Below are experts of layer 15 (counted from 0) of a mixture-of-experts language model. Rows are named down (a neuron's output weights, with its number) and show model dimensions 0-159. Each number is 128 + 24 x the weight over its row's rms, rounded and kept within 0 to 255.
Before each expert's rows: "raises" lists some tokens whose logits its average output raises strongly, later layers aside; "comes before" lists some tokens at least twice as common just after its tokens as in all text. This comes from a sample of Wikipedia text that the model never trained on. Tokens count by the router's weight.

# expert 59
raises: "se", "ep", "|", "\n", "im"
comes before: "|", "\n", "-", ";", "==", "==="
down4 [110 139 108 118 123  99 122 131 138 143  93  95 146 122 133 108 110 148  80 107 146  91 151 114 142 161 146 156 109 173 124 145 167 141 136 166 157 131 143 145 145 182 152 123 134 107 141 118 146 130 159 143 147 169 116 144 106 126 159 117 104 125 102 157 129  97 175  99 103 116 169 127 157 100  79 101 148 139  67 149 112 115 113  89 117  85 128 120 135 111 117 124 114 167 114  68 113 132  88 119  80 113 130 128 106 137 112 118 131 123  99 151 111  92  98 123 152 150 129 141 136 129 142 135 138 150 128  57 122 149 139 120 148  96 128 108 122 163 164 157 132 141 125 121 135 130 146 150 131 110 107 124 148  79  93 126 104 104 169 173]

# expert 12
raises: "===", "==", "s"
comes before: "\n", "-", "The", "|", "born", "=="
down4 [136 123 133 151 164 109 152 119 112  98  89 173 132  95 109 109 102 131 128 119  90 122 130 144 123 130  86 145 125 113 150 107 149 184 138 125 115  99 126 191 113 139 151 151 139 146  91  99 129  87 146 153 152 101 110 193 144  95 128 165 137 105 139 130 152 122 131  98 111 108 104 129 119 152 182 142 152 140  85  98 140  93 127 131 147 143  85 162 183  81 102 124 125 126 132 121  83 150 147 128 124 143 126 150 126 117 153 143 108 157 151 127 110 140 116 100 173 116  94 115  85 153 107 114 128 103 140  65 137 146 120 125 116 125  93 141 122 153 172 147 157 111  95 134 169 132 100 123 118 120 125 125 132 138 154 134 146 108 113 140]

# expert 32
raises: " (", "\n", " |", ",", " and", " with"
comes before: " |", " (", " \"", "–", ")", ":"
down4 [143 165  95 119  70 135  97 122 139 148 122 124 123 129 126 110 133 118 135 123 104 145 119 132 118 112 151 102 131 171  56 115 141 115 143 118 116 184 103  89 142  99 168 125 136  95 153 134 100 138 185 105 125 134 161 170 121 114 159 148 138 143 109 133 150 103  77 141  97 167 139 165 137 132 164  83 142 122 114 122 121 103 169 150 128 122 132 135 124  90 147 149 114 114 119 136 124 168 122 125 102 123 105 144 128 105 107 116 126 106 122 113 143 155 126 157 152  93 174 104 122 142 155 169 116 160 158 101 122 150 121 122 158 134 128 125  94 157 173 175 131 167 143 143 126 118 114  98 129  97 175 130 115 163 132 125  87 147 128 168]

# expert 23
raises: "\n", " However", " It"
comes before: "\n", " The", " He", " In", " It", " and"
down4 [139 143 146 121 192 175 124  83 118 141 107 133 156 106 174 141  77  96 121 121 162 157  99 113 130 107 122 107 138 116 144 132 101 107 149 128 124 137 134 146 133 128 110 136  60 131 172 121 126 119 116 136 120 131 118 123 141 125 103 129 182 181 115  91 115 134 133 104 150 128 140 152 131 102 216 127 150 177 168  96 119 140 147 116 125 131 163 105 136 117 156 111  85 156 108 126 145 173 134 119 133 108 138 110 147 153 141 163 120 152 123 131 137 144  89 149  89 126 156 104 138 147 135 128 118 113 147 133  96 120 122 107 133  93 126 117 143 139 116 145 114  73 162 144  98 100 100 149 152 164 147 171 123 142 133 113 125 130 111  93]